config = dict(
    n_experts=64,
    init_std_o=0.0,
    schedule='wsd',
)
Below are experts of layer 6 (counted from 0) of a mixture-of-experts language model. Rows are named router (the router's row for the expert), gate (a neuron's input weights, with its number), up (a neuron's input weights, with its number), down (a neuron's output weights, with its number) and show model dimensions 0-223. Each number is 200 + 30 x the weight over its row's rms, rounded and kept within 0 to 999.
After each expert's rows: a language model's description of what the expert responds to; "comes after" lists some tokens at least twice as common just before its tokens as in all text. This comes from a sample of Wikipedia text that the model never trained on. Tokens count by the router's weight.

# expert 9
router,235,181,201,236,232,227,150,214,175,219,187,185,195,166,226,241,120,143,240,200,235,199,210,179,207,162,177,187,222,202,193,149,161,273,244,191,225,154,194,113,266,221,180,209,204,187,230,250,190,232,186,176,166,157,203,201,186,157,206,242,167,208,181,193,176,230,240,214,206,175,171,189,211,153,197,202,157,226,183,148,225,203,228,203,223,244,167,192,198,176,248,230,221,189,180,260,220,199,249,232,161,168,246,220,182,201,191,192,222,169,171,184,187,180,187,176,133,217,237,202,246,184,219,189,175,174,232,210,175,198,285,204,182,254,222,180,177,204,238,168,210,188,190,250,155,184,149,186,173,234,187,208,199,195,233,190,217,191,239,165,186,241,219,232,210,202,230,196,225,182,242,170,187,249,242,226,146,146,195,194,180,143,187,168,225,179,192,239,164,189,216,167,234,151,208,231,214,210,248,198,210,143,187,239,208,194,185,168,217,183,200,172,258,237,214,195,191,221,164,188,167,199,222,188
gate0,207,225,249,198,154,214,178,195,163,163,189,177,209,196,221,233,221,118,205,171,264,255,196,196,185,195,182,177,175,178,158,243,178,189,224,116,185,171,229,228,236,202,209,179,191,215,220,213,199,211,189,178,162,223,126,177,198,187,180,195,152,198,228,183,189,139,236,217,176,190,209,237,274,190,224,213,231,178,171,199,218,152,191,239,210,214,176,227,194,196,187,218,166,148,245,196,179,192,296,221,218,219,234,239,248,146,198,214,194,155,180,225,158,131,222,223,183,215,175,206,189,174,239,191,208,214,175,199,182,196,170,212,192,237,196,182,218,197,209,209,214,162,176,261,197,192,151,215,238,236,156,194,199,187,186,212,178,168,226,214,177,192,168,158,224,130,253,166,145,233,191,227,231,242,192,184,163,224,156,213,192,151,245,230,197,251,217,167,197,203,234,144,212,189,170,190,154,208,169,199,176,213,189,185,187,176,145,206,208,187,206,157,213,155,163,187,181,245,179,169,204,185,246,175
up0,167,228,135,199,213,237,211,200,185,176,229,210,210,189,231,204,200,189,240,182,196,280,198,177,196,174,213,190,160,212,196,174,189,183,131,231,173,180,199,238,183,234,186,188,212,246,241,216,227,222,199,251,230,155,182,203,187,211,198,174,161,194,216,154,229,169,182,205,223,135,187,208,234,189,185,202,183,178,196,175,230,199,226,188,207,229,156,199,227,217,178,212,209,203,213,182,195,164,197,220,187,256,194,77,207,189,232,198,175,251,180,181,180,260,147,217,151,219,193,238,174,164,244,157,176,228,199,234,156,177,223,262,197,185,145,180,160,264,162,174,239,189,187,185,203,209,189,198,200,253,219,197,221,208,219,173,216,210,235,174,225,203,183,152,178,198,175,198,227,198,174,123,257,153,214,173,159,200,188,163,162,169,222,173,150,155,187,221,185,197,182,191,193,238,223,232,235,158,187,278,212,205,177,170,250,184,167,203,162,183,137,209,224,220,157,179,187,255,220,185,175,207,203,224
down0,175,168,215,198,186,181,175,175,198,176,200,277,254,197,226,250,134,178,165,278,177,187,194,158,252,141,225,204,236,172,230,211,212,226,183,203,210,196,219,151,195,251,176,182,182,225,185,186,221,175,248,198,220,217,248,233,172,258,203,220,220,201,170,197,216,223,147,211,171,236,157,233,196,181,182,212,191,211,232,228,203,249,219,187,231,221,214,161,230,203,245,130,126,217,138,194,232,225,171,178,219,217,203,164,148,175,177,173,205,203,195,218,205,187,201,188,172,179,201,220,246,158,152,180,211,139,203,164,265,165,230,216,210,200,188,188,210,189,216,151,199,189,233,214,137,206,184,187,191,188,195,189,209,222,173,210,181,233,200,197,196,181,209,206,195,251,176,227,216,198,160,191,231,169,143,145,283,159,189,198,250,225,201,168,183,171,197,183,178,179,171,251,207,236,209,150,200,165,223,179,191,153,149,249,165,180,209,223,244,199,206,212,233,226,165,194,181,237,237,182,212,234,153,206
Description: Standalone numbers in tables, sports scores, dates and coordinates, often right after a pipe or dash, such as 6–3, February 4, #13, plus opening parentheses.
comes after: " |", ";", "|", " (", ":", " /"

# expert 3
router,231,185,215,169,197,228,199,176,197,209,213,224,173,146,180,240,184,191,225,190,279,140,134,127,200,218,214,176,145,227,188,160,165,220,234,171,249,221,188,200,219,195,189,234,204,260,223,209,213,237,176,215,192,162,204,195,237,174,229,250,191,180,165,215,184,254,256,156,235,202,191,223,255,193,172,150,215,228,193,230,200,234,220,164,196,160,195,257,171,195,215,190,251,195,149,189,196,225,173,161,146,183,226,249,224,210,224,184,200,210,172,172,149,193,188,176,194,202,173,200,200,222,179,212,190,211,167,168,125,216,225,187,153,224,149,217,186,210,212,191,244,271,180,208,201,221,179,258,201,235,266,174,201,182,224,175,204,173,201,196,161,267,203,201,195,210,225,178,264,171,234,194,160,201,260,238,136,160,200,237,211,239,150,209,194,199,183,201,194,201,201,180,178,193,218,205,233,194,233,157,242,168,179,213,172,242,181,172,185,167,229,178,253,220,173,185,150,192,213,181,194,182,185,207
gate1,267,223,187,187,221,243,154,153,292,167,244,211,223,187,203,215,184,140,177,193,176,272,162,185,172,183,164,235,170,187,167,216,167,176,227,265,242,223,210,154,241,192,186,247,187,222,192,205,187,212,210,188,183,212,193,218,217,202,201,225,194,241,229,213,229,191,241,153,163,194,160,276,244,218,195,214,198,226,190,184,147,246,189,199,177,215,196,192,175,174,197,207,239,186,204,197,199,199,208,161,273,209,191,213,199,205,214,173,207,260,223,188,178,252,141,159,186,187,202,214,193,169,199,205,140,253,189,158,221,173,209,246,209,207,195,177,150,185,222,228,229,163,232,196,192,214,199,157,253,175,144,186,181,213,221,166,234,251,230,250,191,215,190,222,166,140,199,248,195,180,230,187,166,239,190,181,227,195,235,159,212,163,172,213,185,233,189,202,219,198,156,188,205,216,197,222,189,200,231,192,193,150,246,156,188,128,233,235,191,181,140,204,187,201,186,259,232,227,194,185,233,176,220,232
up1,168,219,229,183,195,231,184,164,221,196,188,170,175,212,251,273,217,178,175,185,190,179,233,171,180,144,170,177,231,162,167,237,222,236,189,264,171,156,226,173,159,220,161,236,174,143,216,206,207,178,192,259,166,224,134,176,205,188,190,176,150,225,238,193,248,218,196,277,171,141,169,162,195,180,241,243,194,212,178,281,191,151,226,223,127,175,199,190,230,203,217,226,194,192,191,217,162,201,219,200,157,233,190,223,204,202,182,220,243,190,155,266,214,235,204,215,221,191,154,177,176,233,221,194,191,167,189,155,208,215,194,164,159,240,215,160,222,218,230,176,182,184,127,185,222,244,179,207,211,215,194,212,239,166,210,202,230,198,200,211,208,155,177,186,178,224,218,208,249,261,197,170,199,237,230,159,224,195,246,234,148,197,170,221,197,174,252,219,196,237,211,194,231,149,197,245,228,183,140,221,227,214,211,180,214,199,180,193,171,210,211,212,197,161,192,168,148,168,189,213,191,190,238,179
down1,209,223,182,195,220,195,286,170,216,184,252,198,169,213,212,198,201,221,185,178,174,196,203,241,223,270,135,186,194,168,193,208,173,189,239,229,188,251,200,168,198,211,201,169,189,143,254,174,201,193,220,193,176,220,172,196,205,207,195,231,204,248,209,227,139,208,174,217,189,235,220,131,252,209,210,250,214,232,160,232,201,186,188,185,209,188,223,224,208,220,212,206,173,227,158,232,217,156,176,229,217,164,207,157,215,189,220,222,250,273,209,197,198,221,226,188,256,174,151,186,193,197,198,202,226,242,222,246,198,173,166,178,149,199,177,188,214,275,213,188,228,210,166,253,179,212,166,195,199,184,200,216,214,163,163,221,225,215,158,246,194,157,187,203,191,200,227,231,203,206,152,160,197,209,173,153,215,153,171,196,163,267,208,217,163,191,291,245,238,163,217,242,241,156,235,228,139,254,226,170,219,155,230,222,201,195,181,236,256,187,203,185,212,163,204,190,214,185,251,200,143,205,193,196
Description: Articles, possessives and demonstratives opening a noun phrase, often after a preposition, such as the, his, this, plus adjectives like first, new, single.
comes after: " of", " in", " the", "'", " for", " to"

# expert 27
router,231,243,187,200,231,240,190,217,189,201,211,241,185,156,198,263,205,210,169,186,223,207,160,208,212,158,171,193,194,204,171,197,165,298,210,195,246,142,165,208,235,174,217,213,185,201,220,240,225,245,176,172,155,186,205,208,187,180,223,211,187,214,198,238,223,211,251,206,225,257,173,226,223,207,210,199,187,249,153,138,176,195,211,219,242,178,188,205,210,195,211,225,232,199,167,214,221,220,233,211,189,223,196,216,180,260,197,216,208,164,170,167,139,154,170,217,217,202,224,222,208,235,193,212,134,184,198,226,146,204,232,132,175,256,198,209,176,235,168,221,180,270,184,262,210,176,209,255,209,259,185,152,204,242,194,167,215,165,174,158,199,208,211,236,189,225,214,240,203,178,212,229,190,252,200,181,145,212,186,230,180,208,218,156,241,147,185,202,170,198,199,200,241,170,195,252,215,183,212,229,246,223,201,221,138,197,197,172,245,190,224,178,230,213,177,151,178,262,188,169,146,142,217,160
gate0,179,171,176,153,214,228,192,209,207,178,186,156,224,200,209,206,164,241,197,208,185,171,240,222,158,213,171,235,176,175,195,196,228,175,195,174,199,199,227,195,242,188,156,219,202,182,233,234,190,190,191,186,170,147,267,218,172,201,223,123,173,161,162,191,136,189,263,171,186,203,248,200,212,188,182,182,213,213,235,216,219,236,199,168,210,164,188,229,267,234,260,255,246,226,273,225,229,276,222,215,260,188,218,241,200,247,193,220,202,161,193,186,197,180,198,183,181,173,208,203,183,213,275,191,198,195,222,212,170,203,199,190,154,186,167,210,184,242,191,222,223,196,200,258,242,148,187,201,251,231,244,223,141,199,160,200,194,200,214,161,221,171,231,220,186,166,230,189,211,216,239,204,215,232,237,153,190,211,180,188,163,161,261,224,284,215,182,135,213,239,212,178,233,191,152,217,188,143,201,226,235,216,205,264,180,156,143,190,206,175,185,190,166,200,189,205,188,195,172,182,209,190,210,191
up0,210,198,141,202,208,203,198,170,187,260,184,120,210,204,221,158,196,206,159,216,188,204,220,229,175,185,189,209,195,144,192,165,184,251,169,186,225,232,203,209,280,190,156,181,193,296,130,139,211,248,178,218,174,206,172,203,218,186,204,156,195,212,199,276,206,204,243,181,181,220,182,188,231,151,220,213,215,191,194,222,193,175,218,177,173,243,184,202,228,255,201,228,217,203,179,160,203,177,187,168,173,180,145,195,216,194,230,235,192,186,185,171,180,202,137,131,165,174,222,245,157,203,184,216,156,227,160,198,184,234,212,169,162,200,207,178,142,159,152,196,184,171,186,245,189,188,193,215,246,216,126,214,188,210,185,208,177,189,176,214,198,191,159,215,222,219,222,191,172,212,177,229,159,206,201,174,163,227,217,171,241,200,214,170,181,177,182,207,183,214,236,228,266,151,192,190,212,180,147,158,221,247,244,206,192,209,218,214,205,236,222,205,194,151,109,254,188,202,197,192,219,203,244,167
down0,198,159,283,184,252,166,202,191,184,170,175,193,229,227,196,186,158,262,158,226,241,155,204,162,191,175,192,215,222,178,204,134,152,209,188,220,191,163,172,196,228,212,228,193,225,233,204,173,196,206,231,205,219,224,169,211,234,221,177,167,236,194,205,217,184,181,200,195,165,220,183,154,198,190,169,221,220,223,238,170,250,223,194,171,213,233,203,197,184,199,198,220,175,220,130,198,208,193,164,183,234,197,197,125,255,207,180,243,194,192,167,203,210,184,183,181,170,221,199,212,228,256,194,162,169,241,183,255,171,259,247,228,199,164,216,215,158,189,169,250,198,167,172,204,190,159,221,131,229,131,232,189,180,181,229,210,194,241,185,143,185,205,199,190,196,218,174,163,195,218,214,189,257,243,146,211,289,199,214,207,161,197,211,180,168,207,179,211,192,210,169,236,174,233,182,166,60,211,197,203,209,204,180,169,218,190,192,237,173,232,205,223,158,231,200,210,193,211,203,231,194,252,195,207
Description: Subject pronouns and relative words starting a clause before a verb, especially in plot summaries, such as he, it, who, there, plus infinitive to.
comes after: ",", ".", " that", " where", " he", " when"

# expert 44
router,201,241,246,183,204,208,188,217,161,184,196,251,158,146,161,226,209,172,232,256,238,179,210,182,217,200,202,139,198,223,131,170,183,217,242,196,227,208,200,139,235,212,230,274,218,249,191,243,138,257,195,224,169,192,214,216,222,231,230,192,179,183,207,190,144,225,250,212,227,149,186,261,236,126,198,176,150,207,200,225,217,227,237,223,193,174,233,249,208,194,195,214,258,223,147,199,209,207,195,194,147,218,219,234,174,187,225,222,237,190,213,194,173,160,130,191,191,220,244,242,246,236,139,179,177,166,216,210,174,196,193,220,133,214,204,165,183,219,177,219,139,219,176,221,192,199,145,196,197,182,184,194,212,166,202,202,201,191,201,172,145,218,269,173,190,208,211,192,221,165,206,210,172,227,195,186,150,190,182,226,211,182,201,195,241,187,194,217,239,215,177,190,228,235,175,194,218,196,211,187,201,223,168,278,169,247,183,153,204,179,209,215,224,213,169,185,196,188,164,209,209,175,206,119
gate1,210,219,106,210,201,193,227,202,212,203,189,193,103,218,174,210,237,222,150,235,205,231,182,202,238,161,194,184,209,199,193,226,217,232,191,191,200,168,208,152,205,203,199,201,213,232,149,270,182,211,167,190,193,175,209,271,182,204,165,162,188,139,198,222,229,200,161,172,152,176,214,215,250,205,175,166,199,210,255,192,193,232,170,162,192,165,185,220,195,186,152,207,169,193,137,157,222,247,210,206,231,143,152,188,202,189,237,199,227,235,217,183,189,219,193,238,120,171,260,184,228,237,206,201,210,181,190,260,193,222,184,187,207,181,164,220,172,142,204,195,192,230,203,214,218,153,171,195,207,196,139,240,180,240,157,193,183,167,172,208,189,188,231,224,202,224,157,160,237,194,206,218,175,212,223,164,130,206,190,145,207,211,177,228,186,242,188,213,194,203,235,214,200,204,138,248,174,214,213,167,205,140,257,267,222,149,221,204,224,176,187,180,213,205,242,218,204,188,198,163,178,158,221,162
up1,224,203,255,155,221,144,167,213,225,203,206,188,243,231,158,165,178,229,195,186,175,151,151,204,264,230,184,231,209,233,229,200,227,215,164,214,165,242,194,207,205,195,236,225,218,114,152,160,208,140,248,196,210,191,196,193,231,209,161,180,156,204,188,248,175,236,183,215,190,251,158,174,168,243,203,234,202,237,206,217,262,214,183,166,161,192,202,185,216,234,202,205,182,195,224,186,148,278,136,230,229,187,191,219,144,208,211,212,190,204,175,220,188,169,204,246,190,209,208,222,183,185,140,205,210,207,199,269,226,179,154,196,239,222,201,220,168,160,181,200,244,191,208,181,187,154,231,215,208,135,202,209,247,206,223,200,190,211,200,128,216,183,192,210,182,217,160,192,184,178,219,198,194,231,208,156,222,198,213,244,235,230,205,138,164,171,223,199,192,176,228,217,210,205,245,251,236,249,201,203,206,194,213,187,239,250,196,175,251,201,247,170,232,228,216,135,236,205,212,231,187,259,180,237
down1,181,184,192,230,190,206,216,198,192,178,167,203,224,164,213,183,192,234,207,170,192,221,150,183,169,144,151,201,220,209,188,200,222,162,268,252,229,197,208,209,197,170,211,176,183,220,150,223,179,218,209,249,200,201,191,186,203,245,157,221,158,146,205,130,202,244,208,202,211,211,201,186,193,203,247,190,236,137,201,213,193,202,214,216,212,153,169,190,221,126,209,136,214,167,206,175,284,202,173,188,219,177,222,194,233,200,253,233,184,186,233,172,236,215,181,203,194,191,187,247,182,195,193,199,187,132,193,193,209,149,212,190,169,142,229,162,148,194,180,190,173,203,161,200,264,208,193,209,181,220,247,182,210,208,160,132,220,189,192,223,267,169,221,203,209,254,164,200,220,155,196,222,210,229,200,208,164,150,203,195,235,255,197,189,197,195,226,220,245,173,226,267,184,226,179,133,184,192,170,259,254,223,159,257,148,170,157,182,188,157,204,216,185,226,209,189,201,263,182,189,225,178,162,170
Description: Articles a/an and forms of be and have in predicates, as in is a, was an, had been, became.
comes after: " was", " is", " he", " as", " to", " and"

# expert 12
router,215,193,241,189,227,244,157,225,158,208,189,213,184,174,234,237,130,168,236,225,243,192,216,196,234,189,185,198,205,202,194,139,135,287,224,197,237,176,192,131,278,229,183,205,195,211,207,239,179,222,201,173,171,198,195,214,179,172,201,244,199,178,231,222,170,200,212,214,200,216,178,219,205,162,196,201,180,230,211,140,198,186,225,177,197,240,175,207,194,183,256,231,211,180,160,238,217,174,212,180,171,196,222,252,195,213,185,184,215,170,140,188,224,164,208,210,158,218,250,194,209,198,200,166,165,198,202,190,192,198,314,227,186,233,198,179,204,233,226,193,203,192,184,224,159,186,161,227,170,225,221,230,203,236,241,177,220,210,253,181,175,244,261,242,186,198,220,164,218,150,219,194,186,221,214,218,172,113,169,232,181,141,207,179,234,189,171,227,149,205,186,179,217,170,223,233,190,225,225,195,195,184,203,255,217,195,166,198,188,158,252,197,219,231,185,191,214,230,128,149,133,196,209,173
gate0,161,187,238,211,223,264,176,236,208,230,208,233,173,194,230,184,164,195,198,227,234,222,173,185,201,240,199,214,206,205,209,157,229,222,197,212,179,212,172,195,217,253,214,148,197,211,239,227,161,192,198,148,199,225,238,193,215,206,220,248,210,154,218,226,258,214,206,236,224,218,162,241,235,252,243,169,244,204,227,221,208,200,223,150,197,314,173,194,176,203,182,204,205,176,208,179,158,159,164,176,169,214,227,224,178,252,235,128,174,191,201,221,201,236,192,241,219,176,209,193,146,214,181,195,220,162,177,184,204,225,253,194,205,211,183,231,131,228,217,220,187,204,246,233,204,206,219,220,177,220,185,226,190,161,226,179,166,166,200,204,185,177,270,272,281,190,230,209,246,229,128,192,213,197,228,210,165,203,195,243,206,206,191,161,214,146,164,194,234,206,188,205,205,182,131,236,193,165,163,207,210,193,211,198,216,191,152,256,180,151,184,211,215,193,223,188,183,233,230,186,230,125,220,212
up0,210,202,176,195,195,167,189,193,197,197,178,210,203,275,190,185,239,182,157,200,178,222,176,170,165,151,246,245,156,210,211,241,244,195,192,186,212,214,188,240,228,168,169,178,167,180,199,202,232,164,217,158,185,226,203,252,193,203,185,218,215,207,208,203,260,227,200,228,182,187,170,240,193,158,225,190,243,190,207,156,218,240,233,150,181,216,143,204,173,201,157,236,187,174,209,201,188,162,144,165,183,172,250,186,184,132,271,191,144,192,233,208,216,200,198,258,231,208,224,178,166,211,232,194,205,136,248,180,220,214,153,199,197,176,191,222,210,206,250,206,202,196,189,136,251,216,196,209,190,189,205,234,149,180,185,214,170,156,191,248,206,194,226,234,231,206,219,234,231,212,153,193,184,160,256,140,259,249,186,218,199,190,259,188,186,214,135,217,265,232,211,141,169,171,217,164,227,212,204,147,150,188,216,207,167,211,246,185,229,180,236,206,245,177,197,226,212,254,179,207,164,225,212,232
down0,232,240,167,125,193,214,216,243,238,175,231,181,217,201,199,204,152,186,195,255,147,188,188,207,207,295,263,212,177,163,229,239,254,231,129,178,180,168,253,199,157,186,165,159,144,188,177,186,178,162,239,234,203,224,185,170,174,153,187,212,234,258,229,185,249,237,180,257,196,192,226,235,250,233,182,198,240,176,218,227,246,236,164,186,197,196,205,234,202,205,159,144,153,192,178,183,232,176,201,120,182,195,189,149,197,211,192,267,191,175,241,228,213,202,168,227,205,194,167,195,163,213,220,214,230,210,180,191,250,271,211,204,175,160,231,181,228,220,183,246,210,176,192,158,225,230,209,218,224,187,213,267,169,185,177,223,191,250,164,251,222,179,213,216,194,191,190,244,203,184,191,189,212,166,169,148,230,169,208,206,197,242,212,215,221,194,202,212,200,189,164,195,119,218,231,222,187,203,185,201,194,229,197,225,204,214,196,218,158,203,223,221,164,204,182,213,235,223,183,207,184,199,211,187
Description: Line breaks after list headings such as Production or Government, opening parentheses before years, and two-digit numbers in table cells.
comes after: " |", "|", "=", ")", " /", ":"

# expert 54
router,251,239,231,186,246,210,200,205,176,190,227,209,253,169,156,254,183,156,167,149,199,164,195,137,252,216,164,144,122,218,157,182,173,247,233,193,214,249,161,155,237,208,231,213,252,226,239,263,194,168,194,203,150,208,242,199,195,214,219,240,222,222,252,209,193,224,221,174,203,261,176,211,211,167,205,209,160,204,179,133,165,201,211,186,195,186,194,224,173,248,250,214,182,178,178,244,192,189,210,206,209,218,232,209,246,235,220,188,239,228,196,235,220,163,128,199,161,236,241,211,158,214,181,182,153,163,154,202,212,223,255,180,166,211,168,164,167,190,199,227,226,254,210,214,139,220,159,227,163,183,212,184,176,176,231,183,183,175,234,198,159,195,200,186,180,196,181,167,197,150,176,199,162,203,217,210,197,183,161,196,169,194,205,229,231,139,203,229,194,247,166,200,238,224,171,200,205,211,212,175,224,174,163,199,210,168,191,191,226,170,182,159,244,216,215,171,193,192,203,240,147,170,216,234
gate0,171,174,252,192,239,158,208,199,204,278,207,150,194,172,156,149,217,215,181,156,211,134,199,200,232,161,200,166,203,248,188,132,210,180,217,218,197,207,169,210,219,220,219,231,196,194,159,177,167,192,239,173,186,194,201,187,195,232,204,195,272,213,144,199,187,178,245,224,156,157,203,197,175,206,205,208,199,224,212,207,217,168,154,199,240,203,228,226,183,179,194,186,243,278,239,259,226,157,192,180,230,230,247,227,219,243,253,194,221,242,192,174,193,223,161,185,242,232,168,181,231,189,223,206,187,203,193,231,176,153,181,185,201,205,262,219,246,190,227,215,237,193,230,206,192,183,192,215,177,213,172,182,220,181,247,193,168,228,275,215,202,191,221,156,162,173,208,179,223,198,190,244,175,266,100,214,193,189,236,201,228,199,224,201,136,201,180,221,215,197,173,157,174,193,181,185,212,243,221,230,169,239,199,239,259,201,280,242,197,185,186,198,216,241,208,217,211,210,193,239,163,212,228,225
up0,193,182,191,214,206,209,208,183,194,223,190,183,203,199,186,155,224,203,221,205,198,170,222,179,203,249,215,209,199,165,172,213,141,242,227,258,190,176,229,149,210,213,188,165,182,200,239,198,244,170,225,208,142,207,246,198,220,189,176,218,203,175,217,204,208,174,176,153,183,152,255,239,244,204,276,197,220,142,178,230,222,236,239,212,245,174,206,228,220,200,178,191,208,227,163,214,188,166,102,160,157,209,150,184,220,234,179,165,197,238,171,179,181,221,195,196,177,220,191,196,256,156,216,181,196,159,233,163,228,137,240,203,216,235,168,163,196,268,204,169,212,244,149,183,196,187,202,143,184,205,185,208,133,205,312,227,197,182,164,199,199,178,266,210,247,229,187,254,177,194,169,210,247,151,200,205,208,202,204,193,173,193,208,197,244,197,191,198,202,231,205,192,247,188,160,213,225,186,253,193,182,191,212,192,193,280,187,259,200,197,160,233,181,212,175,194,197,185,189,160,208,170,232,184
down0,177,174,203,146,214,166,263,174,220,159,220,205,199,209,208,209,222,225,202,187,211,180,224,227,165,136,162,255,160,170,223,177,233,177,244,173,205,140,178,184,164,164,204,221,236,190,142,194,174,183,193,212,181,214,253,210,146,192,197,147,215,188,246,214,198,220,231,177,240,242,220,193,173,206,249,195,146,178,217,160,178,183,254,246,174,187,222,186,148,225,183,164,210,225,170,262,174,213,205,180,211,215,228,197,144,188,172,199,212,176,159,176,254,204,169,235,217,194,256,176,223,216,150,158,175,191,159,173,157,190,221,141,190,148,227,182,262,225,204,216,207,204,177,173,173,148,205,172,207,200,210,167,223,193,214,229,244,148,198,218,232,151,213,153,182,183,229,214,237,173,189,188,217,197,167,213,212,188,218,231,206,179,228,195,185,180,201,228,257,192,126,189,183,173,187,215,168,159,238,226,152,145,141,170,192,207,174,237,199,205,231,256,214,250,171,247,180,234,172,196,195,188,221,172
Description: List and clause connectors: commas, and, or, but, &, while, until, including, joining names, items, numbers and clauses.
comes after: ",", "s", ")", "\"", " such", "e"

# expert 56
router,265,178,232,177,208,246,194,196,177,195,217,185,209,148,149,202,196,194,193,182,203,183,188,150,202,213,207,158,126,211,182,205,179,209,270,185,260,241,140,199,239,203,226,230,277,254,228,286,204,223,160,221,183,221,240,211,212,205,218,216,241,202,191,173,173,171,193,135,207,247,183,225,226,188,205,175,179,222,180,193,175,228,225,191,188,183,240,256,162,216,234,177,228,194,220,231,190,196,223,182,172,214,211,239,201,197,245,198,226,191,152,168,189,164,148,182,142,218,243,242,180,240,167,164,181,224,174,179,157,220,217,169,145,223,157,172,170,207,185,242,206,250,188,240,176,204,143,237,191,234,217,208,189,184,224,163,183,199,215,222,158,188,213,201,198,194,210,187,205,163,176,192,183,189,210,242,186,172,177,211,174,229,165,194,199,162,220,254,154,221,215,201,233,183,218,264,249,215,232,127,246,192,188,211,192,199,159,179,216,151,221,151,232,212,166,151,178,201,235,215,177,159,205,220
gate1,192,144,214,193,199,261,222,283,165,252,169,196,197,150,199,144,185,199,213,219,192,233,257,200,211,179,220,209,168,187,226,215,208,249,233,174,265,173,172,139,204,214,181,209,238,201,190,187,148,213,196,235,213,202,192,186,174,177,247,243,152,212,207,196,196,185,208,184,175,295,214,167,145,234,218,185,224,195,231,205,171,215,230,186,245,173,198,201,207,232,179,172,187,176,222,187,113,209,232,210,152,197,161,154,187,250,229,182,182,177,199,272,181,243,192,248,188,191,182,166,199,200,198,221,181,241,230,172,195,202,210,168,226,215,187,201,204,184,193,174,190,239,242,224,171,176,145,199,188,170,158,172,194,167,205,239,214,193,220,240,213,182,169,222,247,223,259,151,212,154,168,244,228,221,237,227,165,190,204,182,168,211,201,214,183,233,211,238,160,197,213,209,269,217,224,206,267,230,175,189,249,234,236,184,191,239,179,202,164,217,158,207,202,244,183,199,157,180,163,202,161,173,221,214
up1,167,252,182,246,185,163,236,181,254,181,178,185,216,183,157,200,180,238,164,196,196,186,205,176,183,197,174,195,208,217,218,204,235,198,204,171,186,193,217,233,159,201,203,195,203,205,161,204,160,189,148,172,135,249,199,188,231,201,223,109,179,169,226,179,140,162,171,217,226,205,215,235,207,207,239,151,247,197,223,200,206,215,182,277,248,239,160,200,174,172,214,172,188,212,243,162,154,203,239,206,244,235,225,178,192,209,224,238,203,209,232,209,212,244,194,243,158,176,264,220,226,190,197,221,219,184,243,210,195,205,207,239,165,240,207,187,227,215,178,221,201,203,224,244,163,181,233,190,144,163,173,194,187,181,224,199,151,230,161,207,233,235,238,222,145,214,215,198,171,132,268,176,205,206,188,198,232,234,205,219,195,204,144,227,282,248,215,193,174,195,210,217,177,215,154,240,198,196,198,180,208,190,247,217,176,210,202,166,208,277,226,162,260,268,185,169,191,236,229,170,197,180,211,178
down1,182,144,190,193,199,237,188,204,200,220,215,161,206,204,246,154,174,204,190,181,201,205,216,174,191,189,184,163,155,222,175,129,219,214,205,200,192,252,189,243,206,253,189,218,226,165,253,208,253,186,158,145,259,179,176,242,205,146,183,228,187,185,209,189,215,206,171,230,226,196,176,207,203,220,218,250,194,228,197,181,167,215,232,222,155,205,185,222,228,240,240,175,178,192,178,191,235,231,227,163,229,208,234,229,186,186,203,216,183,224,209,244,136,258,232,220,169,177,213,227,259,231,192,205,194,224,193,163,217,221,207,172,212,134,190,140,214,186,216,193,247,210,203,193,225,208,188,212,140,252,259,221,177,213,186,143,162,181,217,179,192,218,150,225,188,178,193,268,133,237,188,193,228,176,173,171,203,193,199,171,252,199,262,169,247,202,188,147,155,172,259,220,156,225,236,221,195,154,219,173,208,181,261,175,248,169,219,243,150,172,197,181,190,158,171,192,164,157,238,213,196,175,192,183
Description: The, and, or, and possessives its, his, their linking or starting noun phrases, as in and its, the modern.
comes after: "'", " of", ",", " in", " and", " to"